config.yaml
n_layer: 12
d_model: 128
n_experts: 8
experts_per_token: 2
d_expert: 96
d_shared_expert: 128
activation: "swiglu"
moe_layers: [0, 1, 2, 3, 4, 5, 6, 7, 8, 9, 10, 11]
router_score: "sigmoid"
normalize_top_k: true
routed_scale: 1.5
balance_loss: 0.0115
balance_bias: false
router_bias: true
shared_expert_gate: true
init_std_router: 0.0213
lr_router: 0.000815
n_head: 4
n_kv_head: 4
head_dim: 32
vocab_size: 7588
norm: "rmsnorm"
norm_place: "pre"
norm_eps: 1e-05
positions: "rope"
rope_base: 10000.0
rope_fraction: 1.0
qk_norm: false
attn_scale: 0.177
tie_embeddings: false
parallel_block: false
extras: ["capped logits"]
init: "normal"
init_std_qkv: 0.0422
init_std_o: 0.0086
init_std_up: 0.0422
init_std_down: 0.00544
optimizer: "soap_variant"
lr: 0.00619
beta1: 0.95
beta2: 0.95
weight_decay: 0.057
lr_head: 0.0107
grad_clip: 2.0
warmup_steps: 200
schedule: "wsd"
decay_fraction: 0.731
decay_shape: "sqrt"
final_lr_fraction: 0.05
batch_tokens: [65536, 131072, 262144]
seq_len: 256
doc_mask: true
train_tokens: 727600000
steps: 5353
dataset: "wikipedia_en"
Below are experts of layer 9 (counted from 0) of a mixture-of-experts language model. Rows are named router (the router's row for the expert), gate (a neuron's input weights, with its number), up (a neuron's input weights, with its number), down (a neuron's output weights, with its number) and show model dimensions 64-127. Each number is 50 + 10 x the weight over its row's rms, rounded and kept within 0 to 99.
Before each expert's rows: "comes before" lists some tokens at least twice as common just after its tokens as in all text; "gets" lists some tokens that make up at least twice as much of what it gets as of all text. This comes from a sample of Wikipedia text that the model never trained on. Tokens count by the router's weight.

# expert 6
comes before: " ", "|", "-", " |", ":", "=="
gets: " |", " |\n", "\n", "|", ";", ".\n\n"
router:47 64 45 49 55 41 54 52 52 61 68 43 49 53 44 48 62 60 51 51 40 67 61 51 57 43 36 59 62 21 42 48 44 45 32 42 56 46 38 45 51 50 49 33 51 49 47 64 31 56 53 65 48 36 52 48 41 47 48 33 52 40 30 49
gate4:44 40 62 46 60 35 60 50 46 48 61 42 62 60 56 46 43 61 63 53 39 62 49 45 28 60 42 34 72 60 49 64 53 53 59 52 35 56 28 58 60 39 36 42 47 51 49 60 36 39 66 57 41 45 25 50 41 57 60 38 41 36 34 61
up4:54 55 62 41 50 33 38 55 45 31 54 38 34 49 49 53 53 64 41 45 52 55 50 59 62 64 59 54 51 47 52 44 47 45 39 48 61 58 58 52 49 65 56 44 58 60 38 31 53 54 52 57 42 60 49 34 41 67 36 54 49 43 45 58
down4:45 52 50 56 50 42 29 38 46 26 35 44 71 50 43 29 34 39 59 51 39 49 58 49 50 26 52 55 49 48 74 58 47 62 50 47 47 36 34 39 47 48 57 47 69 54 42 30 53 34 29 29 60 51 36 57 44 59 50 55 41 43 58 42
gate5:52 57 37 63 61 52 69 40 42 42 73 50 47 41 54 46 28 55 51 39 53 59 56 42 49 37 54 43 50 40 60 53 49 25 63 57 62 56 51 47 56 41 51 50 56 52 61 68 39 53 51 67 60 62 70 49 19 61 57 40 49 59 42 47
up5:52 59 59 53 27 44 54 32 44 58 59 65 58 42 40 51 44 46 49 52 39 63 56 62 46 27 48 58 70 56 33 45 35 50 44 62 38 62 54 43 46 62 53 39 63 45 44 66 45 64 43 60 51 31 54 66 39 52 54 68 57 45 46 58
down5:44 45 54 39 40 42 57 45 32 44 35 46 58 54 48 49 46 63 51 41 51 41 63 55 43 52 41 42 43 50 54 47 51 30 40 54 45 56 53 47 48 37 61 68 64 57 61 51 52 59 22 49 63 37 45 45 56 48 45 51 39 35 68 47
gate6:41 42 47 47 62 52 49 47 46 53 62 57 58 51 60 49 38 36 60 46 42 65 40 53 67 50 32 60 65 47 47 45 34 45 57 42 42 41 31 66 43 36 53 39 43 36 54 55 60 55 48 52 58 37 62 54 62 49 62 37 39 46 33 58
up6:48 56 64 38 52 33 70 47 54 50 47 71 36 65 35 47 40 55 49 37 45 50 69 60 50 56 34 41 58 60 46 63 46 49 53 59 45 65 52 36 51 51 50 34 61 48 52 45 40 53 49 42 65 48 54 52 35 44 75 71 53 41 76 53
down6:43 60 52 56 59 57 40 55 39 32 43 53 51 49 51 46 51 32 32 60 35 53 63 53 42 22 59 44 44 56 49 49 57 62 44 66 68 41 59 49 60 57 54 63 58 52 47 56 55 36 36 49 48 51 47 57 58 50 35 47 43 75 54 46
gate7:51 68 44 51 52 66 52 35 53 37 55 22 45 50 48 56 50 40 45 69 42 42 73 41 50 44 45 60 42 44 49 65 44 47 64 63 51 56 53 48 48 50 50 70 69 50 59 25 48 54 66 56 48 34 39 41 53 48 53 36 70 59 47 44
up7:52 54 63 55 57 44 56 49 43 56 32 48 38 66 63 47 49 44 62 52 49 43 37 52 58 70 39 67 57 44 56 33 48 50 41 31 57 51 50 47 61 64 37 50 40 38 25 46 51 60 45 70 62 67 58 56 46 50 38 53 39 59 51 49
down7:62 47 57 60 49 32 69 60 57 64 46 42 41 36 53 44 51 55 45 62 49 50 57 53 65 63 52 58 62 49 53 54 47 50 50 58 37 52 55 43 50 40 47 65 42 79 38 41 64 28 56 61 45 55 34 55 53 65 54 49 46 59 62 55
gate8:71 65 59 46 55 50 61 56 63 66 44 54 48 51 62 39 44 58 46 45 44 54 53 51 46 56 32 57 55 53 51 46 59 46 54 55 74 25 29 48 63 47 63 37 27 60 51 45 49 47 47 62 44 57 65 42 64 44 62 38 55 39 58 60
up8:45 41 47 39 45 60 56 44 59 65 62 34 48 46 64 59 50 52 48 53 54 30 59 54 42 40 56 48 43 46 41 50 56 18 56 45 53 64 52 57 45 38 39 57 56 51 50 54 55 48 70 61 36 63 61 37 45 57 45 59 52 41 34 52
down8:50 50 64 46 65 38 51 58 53 51 52 38 60 56 52 45 32 42 59 54 54 39 60 35 49 48 57 55 46 49 33 55 39 49 58 53 52 51 44 53 42 54 48 51 37 60 55 62 56 59 47 45 40 64 57 52 23 41 24 51 36 63 46 43
gate9:45 48 48 49 55 52 58 51 62 48 63 27 55 50 25 46 53 55 60 55 39 33 44 58 59 50 38 51 40 49 48 62 57 54 44 50 47 50 42 63 50 23 49 41 50 44 50 56 44 51 66 60 43 49 32 57 29 66 36 44 59 47 47 48
up9:48 42 41 34 50 31 73 53 45 48 50 54 50 57 57 47 41 69 43 52 52 32 52 55 42 30 60 30 46 46 36 53 36 54 57 53 72 58 51 31 68 49 51 57 54 54 38 47 48 37 48 46 62 37 47 48 62 65 43 54 39 49 44 46
down9:12 59 54 55 59 47 39 64 40 49 66 66 59 47 52 56 61 48 52 46 52 46 60 57 41 35 51 54 58 62 42 56 49 36 44 44 53 59 53 63 45 56 42 61 51 52 43 64 35 53 60 32 50 45 57 50 55 58 43 41 63 44 52 45
gate10:44 54 70 62 69 60 63 66 55 41 49 46 40 54 55 58 68 46 58 41 51 53 56 57 50 60 50 25 49 33 61 45 50 59 45 41 62 39 52 52 73 40 28 47 53 53 44 49 44 46 46 46 52 53 64 49 57 66 51 61 47 40 42 42
up10:43 49 38 50 54 67 80 32 42 52 42 60 57 49 51 40 45 61 59 48 36 49 46 48 48 72 53 37 50 33 34 55 56 62 43 43 44 52 37 48 52 52 50 53 79 57 35 45 43 48 42 49 36 53 39 54 60 39 72 44 52 38 50 62
down10:28 44 30 54 54 49 63 39 45 54 64 50 62 33 54 54 50 48 63 37 46 53 58 47 47 55 70 50 67 44 54 55 57 53 47 37 45 45 38 55 57 30 56 39 43 43 36 57 48 46 50 33 41 69 45 46 38 37 39 79 53 44 34 45
gate11:49 57 30 43 59 62 51 52 49 37 53 47 63 54 53 28 46 69 47 48 72 45 46 37 58 46 64 56 48 40 62 40 37 43 45 48 48 50 44 59 55 32 62 45 57 52 56 56 52 54 32 57 59 27 47 54 43 43 27 55 44 53 58 58
up11:29 55 43 44 56 43 61 63 41 73 54 41 53 59 52 44 67 64 50 64 42 30 47 59 54 59 54 47 55 40 40 42 35 63 49 52 38 35 59 48 53 51 72 40 41 36 52 38 61 54 52 49 52 49 44 64 48 52 49 50 63 44 58 51
down11:42 53 57 29 48 56 40 41 28 65 41 49 36 32 44 67 59 45 36 47 42 45 51 55 37 42 48 52 62 62 34 41 50 44 57 47 50 48 45 29 40 38 62 42 61 69 51 39 57 54 52 45 61 39 60 43 46 58 35 64 62 59 55 62

# expert 3
comes before: " of", " to", " in", " the", " and", " a"
gets: ",", " was", " and", " is", "ing", "ed"
router:47 57 66 55 57 40 44 61 48 45 54 51 19 50 48 70 52 48 30 53 49 27 45 42 54 44 52 37 54 51 37 64 43 53 56 49 58 49 48 37 47 36 47 47 46 55 31 59 42 61 47 50 46 47 44 52 44 58 62 61 40 59 40 47
gate4:42 36 43 45 64 55 50 51 41 46 39 53 58 58 52 43 66 49 42 43 47 45 37 52 40 32 58 49 52 40 48 54 52 49 35 50 45 53 41 39 39 41 59 55 34 36 49 46 54 58 48 64 29 50 62 45 28 40 46 59 44 63 43 44
up4:57 46 52 41 47 41 48 62 49 50 45 64 64 44 77 50 46 48 46 66 52 58 48 42 43 43 68 54 52 45 50 56 64 54 59 58 45 48 47 33 41 46 46 48 50 41 26 49 69 60 56 42 37 77 46 54 40 33 42 45 56 44 62 65
down4:33 59 41 67 45 49 55 53 33 37 48 65 54 63 47 44 63 42 32 51 50 52 69 57 66 31 39 45 51 50 41 37 45 56 56 65 57 66 53 34 48 45 46 63 49 32 40 56 64 57 55 49 41 56 60 61 54 56 52 58 54 62 66 33
gate5:55 69 54 54 38 38 52 43 37 50 53 37 61 55 71 49 40 52 33 60 47 45 60 46 50 48 45 46 60 43 55 50 49 52 69 50 50 65 63 49 52 41 57 57 45 73 31 77 40 32 48 44 52 32 48 51 57 61 56 37 26 67 48 45
up5:46 29 41 55 55 67 47 64 62 44 41 55 45 58 38 36 57 51 34 64 54 47 57 43 39 44 47 51 53 47 58 39 33 45 57 47 47 37 43 64 39 70 49 61 62 39 46 44 39 45 25 36 44 43 28 68 43 56 62 62 67 41 44 53
down5:50 81 61 34 42 62 59 61 32 69 52 51 69 46 49 46 47 43 56 56 41 45 43 52 48 49 46 56 39 47 45 43 54 44 57 50 39 65 58 40 59 67 67 49 37 39 39 59 51 57 41 49 52 63 73 49 63 55 37 44 42 52 75 46
gate6:69 52 36 42 57 68 49 52 52 52 50 66 60 55 31 55 47 51 32 48 42 43 44 42 66 53 40 65 46 45 45 36 48 45 71 35 50 46 69 50 59 44 46 50 66 61 70 62 53 66 49 51 42 37 48 48 49 54 52 42 42 63 56 42
up6:56 26 47 60 48 55 50 46 33 54 40 68 45 35 50 42 62 38 39 65 56 46 57 58 48 50 52 49 60 36 45 53 60 54 44 48 54 60 41 49 57 51 72 46 60 32 44 43 47 32 50 53 67 37 54 41 40 57 50 43 65 31 36 64
down6:36 32 57 44 42 47 62 50 45 64 54 48 47 60 56 39 49 47 64 29 46 30 43 53 45 42 32 63 53 47 63 61 53 27 55 41 55 40 62 50 43 39 51 51 56 69 36 64 47 61 68 50 30 54 62 65 42 48 41 53 52 44 44 50
gate7:59 59 57 49 64 52 46 39 44 51 56 52 49 36 41 60 58 61 32 48 54 54 34 39 55 50 61 38 53 51 41 52 43 56 53 47 36 32 34 56 80 14 38 50 50 81 47 58 49 47 41 51 59 37 42 51 49 39 47 37 55 54 34 48
up7:68 49 56 54 42 52 51 40 40 40 53 44 36 63 54 62 53 37 48 48 49 52 61 44 43 47 54 39 60 47 47 54 51 56 49 55 47 53 37 42 67 57 53 55 34 57 32 61 46 35 68 32 35 46 48 51 67 41 73 43 46 38 51 62
down7:39 43 51 35 44 52 58 55 64 51 45 71 73 50 48 40 39 43 73 52 48 53 33 38 45 50 28 51 52 57 73 53 45 32 41 68 59 59 58 43 33 66 56 60 41 36 70 43 50 53 52 56 51 54 38 47 29 49 40 64 52 68 55 48
gate8:59 44 67 46 44 57 73 52 50 26 52 56 43 57 47 42 49 41 64 50 39 41 42 62 58 46 49 54 61 59 56 50 45 54 55 52 55 57 47 44 47 51 48 28 53 55 47 49 73 55 42 40 48 67 45 51 49 58 49 43 44 61 35 41
up8:45 23 43 59 53 49 47 60 56 42 44 61 49 37 65 47 69 53 54 49 43 72 52 48 53 56 62 33 42 27 45 59 32 67 53 34 41 52 62 36 47 48 47 49 45 46 59 48 57 44 53 59 46 52 52 42 49 35 49 48 49 40 37 61
down8:25 27 49 59 43 48 40 51 48 38 41 34 43 48 52 67 38 41 54 54 51 40 63 29 56 63 36 47 57 39 37 53 32 54 46 52 59 57 35 74 51 44 38 55 46 59 37 43 44 49 54 58 62 48 45 40 63 47 58 38 50 44 44 61
gate9:50 59 33 73 40 46 49 41 45 55 46 48 49 46 53 49 53 49 45 33 54 55 49 59 48 70 57 61 55 55 54 50 43 53 55 57 58 51 30 52 59 40 43 40 64 67 39 56 41 40 54 59 64 56 37 53 63 37 59 49 57 39 50 49
up9:62 62 43 55 55 55 41 44 50 50 36 50 50 54 49 46 67 51 52 70 37 57 56 51 42 44 40 42 56 57 68 38 54 73 63 54 48 38 32 52 52 57 47 61 43 42 59 51 38 49 62 55 65 51 40 58 52 55 59 57 47 43 38 54
down9:64 59 61 42 61 57 48 49 52 48 50 53 51 65 56 32 47 56 35 69 49 61 51 57 37 62 40 41 64 51 50 45 56 54 55 55 47 40 53 64 57 54 44 60 42 39 61 34 34 31 63 62 44 56 42 33 39 49 45 45 37 36 33 64
gate10:61 42 67 53 59 50 43 56 42 36 50 62 39 61 33 48 61 49 55 63 46 59 36 47 71 37 45 42 48 43 33 64 29 55 51 50 38 64 50 48 47 43 50 60 54 65 41 63 42 35 46 50 57 40 36 45 47 57 53 51 50 59 36 55
up10:78 61 39 52 25 51 48 33 47 49 49 63 41 46 53 69 49 65 42 58 33 44 46 49 64 64 37 63 46 62 51 45 61 52 27 66 64 39 48 42 34 47 30 48 55 46 68 46 50 63 47 57 67 54 40 44 55 60 52 51 55 57 48 58
down10:32 41 43 47 51 57 50 53 62 65 51 48 49 65 37 55 52 53 51 60 57 40 49 54 41 51 57 26 54 72 49 50 31 69 46 59 51 46 39 54 47 45 54 65 37 40 69 46 34 45 58 32 64 47 55 42 43 51 50 50 41 35 43 46
gate11:48 44 68 55 67 27 41 53 48 39 50 35 35 54 59 53 40 52 40 65 62 56 51 49 48 46 52 40 51 40 38 62 55 44 55 51 49 59 31 57 27 28 29 48 50 41 52 60 58 47 74 44 48 32 49 53 58 72 46 51 41 56 48 54
up11:41 26 45 58 55 51 49 57 58 56 60 57 51 37 43 42 51 47 69 44 54 61 49 69 51 56 49 52 64 53 58 56 41 43 48 47 42 60 60 53 60 68 61 59 44 38 58 53 36 53 58 48 56 47 59 51 55 49 58 58 49 42 56 46
down11:33 73 58 41 46 44 48 58 43 45 62 65 69 44 55 35 50 29 36 59 64 52 32 63 44 41 36 42 45 47 71 41 37 44 30 55 60 49 56 33 37 46 37 34 55 44 52 44 46 45 61 56 43 68 53 45 37 51 26 57 56 56 58 41

# expert 4
comes before: " the", " a", " The", " his", "==", "The"
gets: " in", " of", " to", " (", ",", " for"
router:47 55 70 52 57 48 57 45 45 37 44 45 37 52 52 56 49 60 50 61 56 43 50 42 42 56 47 66 52 50 25 69 54 38 35 56 44 49 35 51 48 41 47 50 59 72 54 47 52 38 34 63 50 69 39 43 30 46 56 37 49 42 19 37
gate4:48 57 51 47 62 38 46 63 51 59 59 46 43 41 51 49 53 47 59 46 38 57 53 48 56 58 50 79 69 57 35 58 48 48 37 58 50 48 54 49 43 52 32 52 43 54 52 58 39 24 45 63 45 41 45 58 24 76 59 60 59 38 41 50
up4:58 61 50 61 57 37 46 54 61 48 56 48 48 60 51 51 34 24 39 43 51 68 48 37 63 49 42 44 57 53 59 40 60 53 52 34 49 55 68 39 50 53 49 58 52 53 44 48 41 57 48 48 66 48 57 35 47 28 59 54 29 49 29 32
down4:55 42 64 47 56 48 49 43 36 43 54 50 40 41 38 47 41 58 59 62 59 49 41 50 64 57 57 45 73 31 33 34 47 58 50 57 62 35 33 62 47 36 57 35 46 42 48 60 43 44 47 53 36 60 42 48 53 48 62 44 53 37 46 66
gate5:68 52 68 50 58 48 73 67 53 49 46 37 75 42 60 54 58 43 40 56 50 48 77 55 39 44 53 59 66 37 45 42 55 45 47 54 49 36 69 67 47 58 40 63 52 50 42 55 50 62 51 49 41 62 50 59 49 54 50 54 53 49 36 63
up5:67 36 55 46 36 34 54 56 52 64 58 43 50 44 47 58 49 37 68 39 48 41 59 61 45 39 60 57 47 48 66 62 57 66 57 54 55 50 48 56 73 45 39 44 34 59 42 43 64 51 60 52 34 60 47 42 61 36 48 56 48 48 44 69
down5:43 52 54 41 49 65 53 41 27 52 54 53 49 44 50 44 39 55 40 51 44 51 41 51 63 55 53 67 46 49 41 54 48 49 38 50 52 54 48 46 51 75 47 43 28 35 65 57 51 54 49 54 57 46 46 64 56 36 32 70 45 56 48 64
gate6:43 49 61 40 54 67 48 31 51 38 46 67 53 46 44 51 53 50 62 50 50 41 28 39 56 64 46 47 60 34 35 60 42 49 48 66 48 60 56 57 41 36 50 53 63 49 65 58 58 49 40 53 51 53 34 33 52 50 49 45 41 51 45 36
up6:51 46 57 37 56 56 49 48 52 34 59 50 80 64 36 37 54 54 53 43 41 52 47 78 44 39 40 51 44 43 44 44 53 57 53 54 46 70 39 50 49 42 49 68 51 48 58 66 47 60 61 61 54 48 41 45 61 45 67 44 64 50 65 37
down6:54 61 46 53 42 58 64 59 30 37 54 49 51 44 56 57 52 53 47 51 42 60 36 28 53 47 40 48 59 46 39 58 37 44 45 42 52 35 68 35 53 71 47 51 61 61 42 58 54 70 34 56 45 49 58 43 48 77 46 43 53 53 42 52
gate7:45 65 65 53 54 58 51 46 37 45 33 58 46 51 37 39 49 57 36 59 53 52 33 47 52 53 46 46 44 53 39 75 52 37 47 52 49 55 37 75 60 44 46 53 42 46 54 56 75 35 70 59 47 54 34 43 39 46 29 45 43 64 37 46
up7:51 41 37 63 51 54 54 54 42 55 57 44 55 34 48 49 37 38 41 46 35 68 40 48 44 55 40 41 42 48 57 47 50 40 54 55 34 52 45 34 33 46 54 63 59 40 64 36 62 56 41 59 47 36 54 42 61 41 49 48 35 56 48 61
down7:44 48 51 45 39 64 54 43 57 57 59 57 36 48 46 57 58 45 54 49 37 51 45 44 29 41 52 48 43 49 74 43 65 33 63 34 71 56 58 53 44 47 63 65 67 42 58 46 42 57 50 52 59 49 67 46 35 62 43 63 47 49 74 35
gate8:63 48 64 42 50 45 52 44 56 44 50 76 47 71 53 47 45 41 46 43 50 41 62 68 53 69 65 58 49 64 48 46 36 48 39 58 61 40 33 64 48 52 40 44 30 47 45 60 67 42 55 73 44 53 49 43 49 53 39 43 50 52 36 62
up8:53 39 42 59 45 60 54 59 46 45 49 55 50 60 44 42 38 57 66 57 59 59 58 41 53 66 58 48 36 39 30 39 42 50 71 57 71 58 47 54 44 29 48 49 42 63 39 51 60 47 63 55 70 44 38 24 52 35 45 62 54 52 53 69
down8:51 46 59 40 44 42 45 44 51 28 51 65 43 45 60 45 54 49 46 61 64 49 37 67 27 64 67 33 67 36 55 41 55 50 61 49 63 54 54 45 40 37 35 61 40 49 51 53 59 50 54 29 46 55 41 71 66 43 65 54 43 53 56 61
gate9:63 49 37 40 46 55 55 48 41 46 39 54 61 59 49 61 50 59 57 63 43 63 61 42 50 52 34 43 41 47 45 84 69 35 46 46 51 51 40 66 45 54 50 40 51 45 52 52 55 53 60 59 67 79 49 51 47 42 63 46 60 49 25 41
up9:43 31 48 46 54 39 43 50 36 64 56 49 44 46 52 43 50 50 54 61 52 35 72 52 50 52 78 59 51 37 58 37 56 58 25 63 57 48 52 41 43 57 58 41 54 55 28 45 53 38 46 56 40 38 41 59 48 61 51 33 49 46 69 38
down9:45 49 40 58 68 59 30 44 47 59 37 45 32 49 63 48 38 50 72 52 71 47 48 49 45 42 50 39 55 42 50 36 47 29 34 47 53 54 52 56 63 69 35 39 45 59 48 35 44 41 38 54 41 61 50 45 42 63 48 61 36 61 47 49
gate10:34 46 55 42 46 38 64 29 48 46 47 35 73 42 57 58 56 40 58 62 47 34 65 44 58 46 39 48 61 60 49 58 63 54 42 53 47 46 54 68 37 35 37 67 72 52 57 46 55 48 39 51 51 44 56 27 44 36 45 66 45 57 46 41
up10:41 61 42 51 45 38 46 49 46 50 51 54 44 41 50 44 56 39 59 50 51 68 45 49 46 47 56 44 51 73 45 66 56 61 51 66 42 71 48 62 54 48 24 35 48 47 47 50 60 47 52 48 57 46 55 54 49 52 29 77 62 36 46 40
down10:52 52 41 34 52 49 53 49 65 61 53 45 67 71 65 58 57 62 56 56 51 46 48 47 49 33 64 53 54 44 62 40 48 53 78 43 43 47 51 37 38 74 35 56 38 36 45 51 53 58 46 65 39 57 66 62 47 71 37 56 54 58 49 47
gate11:52 56 53 42 58 59 52 41 55 40 54 59 61 64 52 39 71 41 43 39 35 44 40 61 58 51 47 40 51 57 52 61 63 56 56 38 41 39 50 52 37 71 59 53 35 53 60 55 18 50 51 79 20 55 56 32 49 44 61 51 37 55 61 44
up11:47 53 48 43 36 58 46 41 48 47 50 25 57 35 50 49 62 46 44 48 58 59 46 52 54 66 51 56 45 57 48 41 63 25 47 63 47 51 47 61 54 54 42 41 52 33 41 51 42 41 61 53 41 43 49 47 42 35 43 48 73 52 46 44
down11:60 40 70 67 44 50 60 47 30 44 57 44 63 48 62 34 54 59 59 60 30 46 53 50 51 51 36 30 48 50 43 59 44 74 55 33 44 48 50 66 47 44 46 61 41 38 53 38 63 42 71 57 49 50 49 39 48 53 61 50 48 49 50 57

# expert 0
comes before: "1", "0", "2", "9", "3", "4"
gets: " ", "1", "2", "0", "9", "3"
router:46 46 53 65 53 39 43 40 60 53 55 64 49 47 56 50 45 57 51 49 62 37 53 52 42 52 50 31 58 54 50 52 46 50 49 48 49 35 52 37 44 53 42 44 35 50 49 57 51 50 51 73 71 60 47 43 42 63 51 57 60 53 53 44
gate4:45 43 59 45 47 46 57 32 53 60 42 66 70 54 37 65 39 51 38 41 37 47 58 37 36 41 52 39 59 59 55 48 64 54 43 48 65 70 58 37 54 52 39 44 53 48 60 54 38 47 36 59 52 41 49 48 47 74 38 38 49 50 46 50
up4:71 28 50 57 44 51 58 56 47 44 54 62 27 47 51 39 22 48 57 42 59 63 43 56 61 48 27 59 54 39 64 69 58 41 65 50 50 40 45 46 57 63 62 48 39 50 58 46 48 52 65 43 45 44 25 53 58 38 47 59 57 58 60 55
down4:58 44 56 57 34 60 56 44 47 46 36 57 41 57 35 43 53 44 37 49 64 51 52 55 45 51 55 41 44 38 41 58 41 48 35 38 33 35 51 41 62 55 53 52 59 67 52 39 47 50 57 40 45 39 49 37 51 35 53 58 39 46 54 45
gate5:34 57 50 55 61 56 48 31 59 46 58 58 72 50 63 54 35 54 52 40 68 59 58 32 49 38 40 61 48 56 45 49 31 56 57 59 34 48 60 38 30 40 54 50 40 31 49 47 66 31 41 57 41 56 43 45 55 53 44 50 55 49 44 57
up5:51 61 71 50 52 55 62 40 42 58 72 55 59 62 21 62 64 35 54 61 66 41 43 34 42 52 51 44 60 54 34 52 63 57 57 46 44 63 40 42 47 45 42 56 45 52 31 48 43 53 48 47 38 45 34 42 71 51 34 65 40 36 48 45
down5:64 43 54 64 55 49 22 48 27 49 35 43 49 38 65 39 60 54 49 55 36 42 51 46 59 56 55 55 41 61 41 57 40 42 56 67 59 44 61 50 53 62 54 49 64 56 58 59 28 52 49 64 55 32 60 71 45 64 49 36 48 43 59 57
gate6:37 61 27 45 56 27 57 56 34 46 52 42 45 42 32 65 47 63 45 52 49 49 50 56 49 26 57 43 61 66 41 56 54 38 48 34 53 50 41 40 60 42 57 56 43 51 55 50 43 65 72 61 50 66 55 37 41 57 52 57 53 50 59 53
up6:62 55 47 51 53 50 69 45 53 50 65 48 50 49 62 57 44 41 36 45 57 60 47 56 34 60 58 48 59 40 54 33 64 40 55 62 49 29 57 62 45 50 38 31 45 59 45 56 44 56 66 57 41 63 49 39 62 45 61 38 63 52 52 74
down6:48 64 49 59 49 49 64 48 69 35 47 39 50 35 60 48 41 47 60 44 58 60 49 45 41 43 51 61 63 42 50 52 56 34 39 53 68 54 49 37 59 49 49 75 46 49 62 56 61 39 58 58 51 52 61 40 51 51 45 57 56 57 39 64
gate7:54 57 44 61 67 55 55 36 55 44 52 55 59 47 70 38 43 64 56 41 62 45 52 45 45 42 34 43 41 44 71 41 40 55 63 55 50 45 59 49 31 54 64 41 54 52 53 50 66 39 38 70 54 67 50 51 49 44 44 43 68 56 51 65
up7:41 53 55 52 51 64 51 58 52 50 58 41 66 55 31 44 70 44 47 35 55 32 52 52 86 48 53 53 61 50 41 64 54 43 70 21 39 39 56 42 53 55 55 69 39 59 31 55 48 38 40 58 36 63 37 34 55 39 60 64 59 49 44 47
down7:48 45 46 43 48 32 50 60 52 59 46 53 49 46 36 60 35 48 45 59 50 58 49 46 33 43 51 53 42 48 51 51 58 63 44 72 50 43 31 41 37 79 42 46 56 35 54 33 43 63 53 42 58 53 64 60 52 61 67 63 47 53 44 38
gate8:66 47 58 65 61 46 55 43 37 54 56 41 47 55 41 55 55 65 44 54 44 35 52 42 49 41 49 45 50 42 49 44 74 46 38 44 64 47 50 38 60 32 50 63 42 47 54 34 54 49 58 51 34 54 43 44 44 54 35 51 64 36 47 27
up8:56 42 46 45 51 37 54 44 43 70 60 48 47 47 56 56 55 49 40 61 47 32 56 39 56 62 47 34 68 70 58 47 57 54 38 47 62 47 66 52 57 44 42 60 38 49 28 61 38 51 55 27 42 51 46 51 34 47 57 60 65 46 32 69
down8:38 65 64 62 88 54 46 47 38 52 48 48 42 46 45 50 35 40 59 51 57 33 45 53 62 30 47 52 41 59 55 52 39 51 58 54 49 52 51 49 49 50 33 52 44 65 46 56 67 62 43 59 42 58 37 54 47 44 39 39 65 42 39 58
gate9:55 45 54 54 62 35 64 50 51 52 59 23 56 62 59 57 37 58 70 56 34 44 45 53 47 53 60 42 47 62 51 54 61 54 59 47 41 53 61 41 45 64 54 60 42 65 53 47 49 67 51 40 35 48 49 46 43 41 55 58 51 40 62 64
up9:72 46 60 46 67 41 72 44 51 52 41 34 78 59 46 42 48 50 38 52 43 68 62 56 43 50 56 51 53 53 54 43 54 55 64 59 43 48 41 42 56 52 37 44 51 54 48 49 46 54 60 38 45 53 64 42 56 57 50 52 34 59 44 64
down9:33 56 41 44 32 19 54 50 47 53 40 55 51 34 48 64 54 61 55 44 40 41 62 51 39 49 51 40 40 50 58 51 37 54 53 42 30 41 24 40 53 52 33 59 49 49 35 41 51 46 57 56 49 50 39 55 60 53 31 61 37 65 55 53
gate10:54 70 47 46 42 49 54 53 34 45 34 38 50 51 28 39 47 65 58 41 59 48 64 36 48 39 53 61 62 56 50 51 42 45 50 58 58 49 51 45 55 52 45 34 39 26 45 42 33 59 45 52 60 60 62 56 71 51 53 47 47 67 74 58
up10:47 48 42 38 64 33 57 45 37 55 47 64 34 66 49 59 45 41 72 48 62 45 48 49 36 67 71 49 55 50 43 58 36 48 53 62 33 54 67 41 43 36 42 57 68 58 38 60 61 42 41 56 49 36 45 44 38 66 40 40 51 52 39 44
down10:54 60 36 48 44 42 46 41 61 54 65 38 39 21 62 43 42 43 49 42 58 44 56 53 36 61 53 55 37 61 26 50 64 45 52 44 63 53 40 48 48 57 47 45 44 43 65 35 55 32 47 47 24 42 50 45 51 58 42 51 40 47 30 46
gate11:56 56 51 61 60 44 59 45 43 63 45 37 53 47 49 44 45 44 47 52 35 56 44 52 39 62 54 47 63 62 42 52 58 55 43 58 63 56 43 39 34 32 54 56 58 70 67 63 29 41 35 49 60 45 61 55 41 51 56 43 35 66 54 60
up11:52 63 56 65 66 34 48 52 59 66 49 42 32 53 54 55 51 61 53 49 61 64 52 37 55 46 54 58 53 47 65 51 42 46 82 55 37 47 43 62 45 59 50 54 61 49 52 39 34 58 54 41 40 50 68 49 49 56 69 56 69 52 42 52
down11:56 18 64 54 42 55 53 39 41 52 46 46 44 42 38 71 50 60 73 53 43 55 52 43 46 63 43 50 49 68 50 56 54 50 68 49 63 42 37 38 39 59 60 42 40 50 36 60 37 42 42 34 53 32 47 55 45 47 51 46 63 53 52 45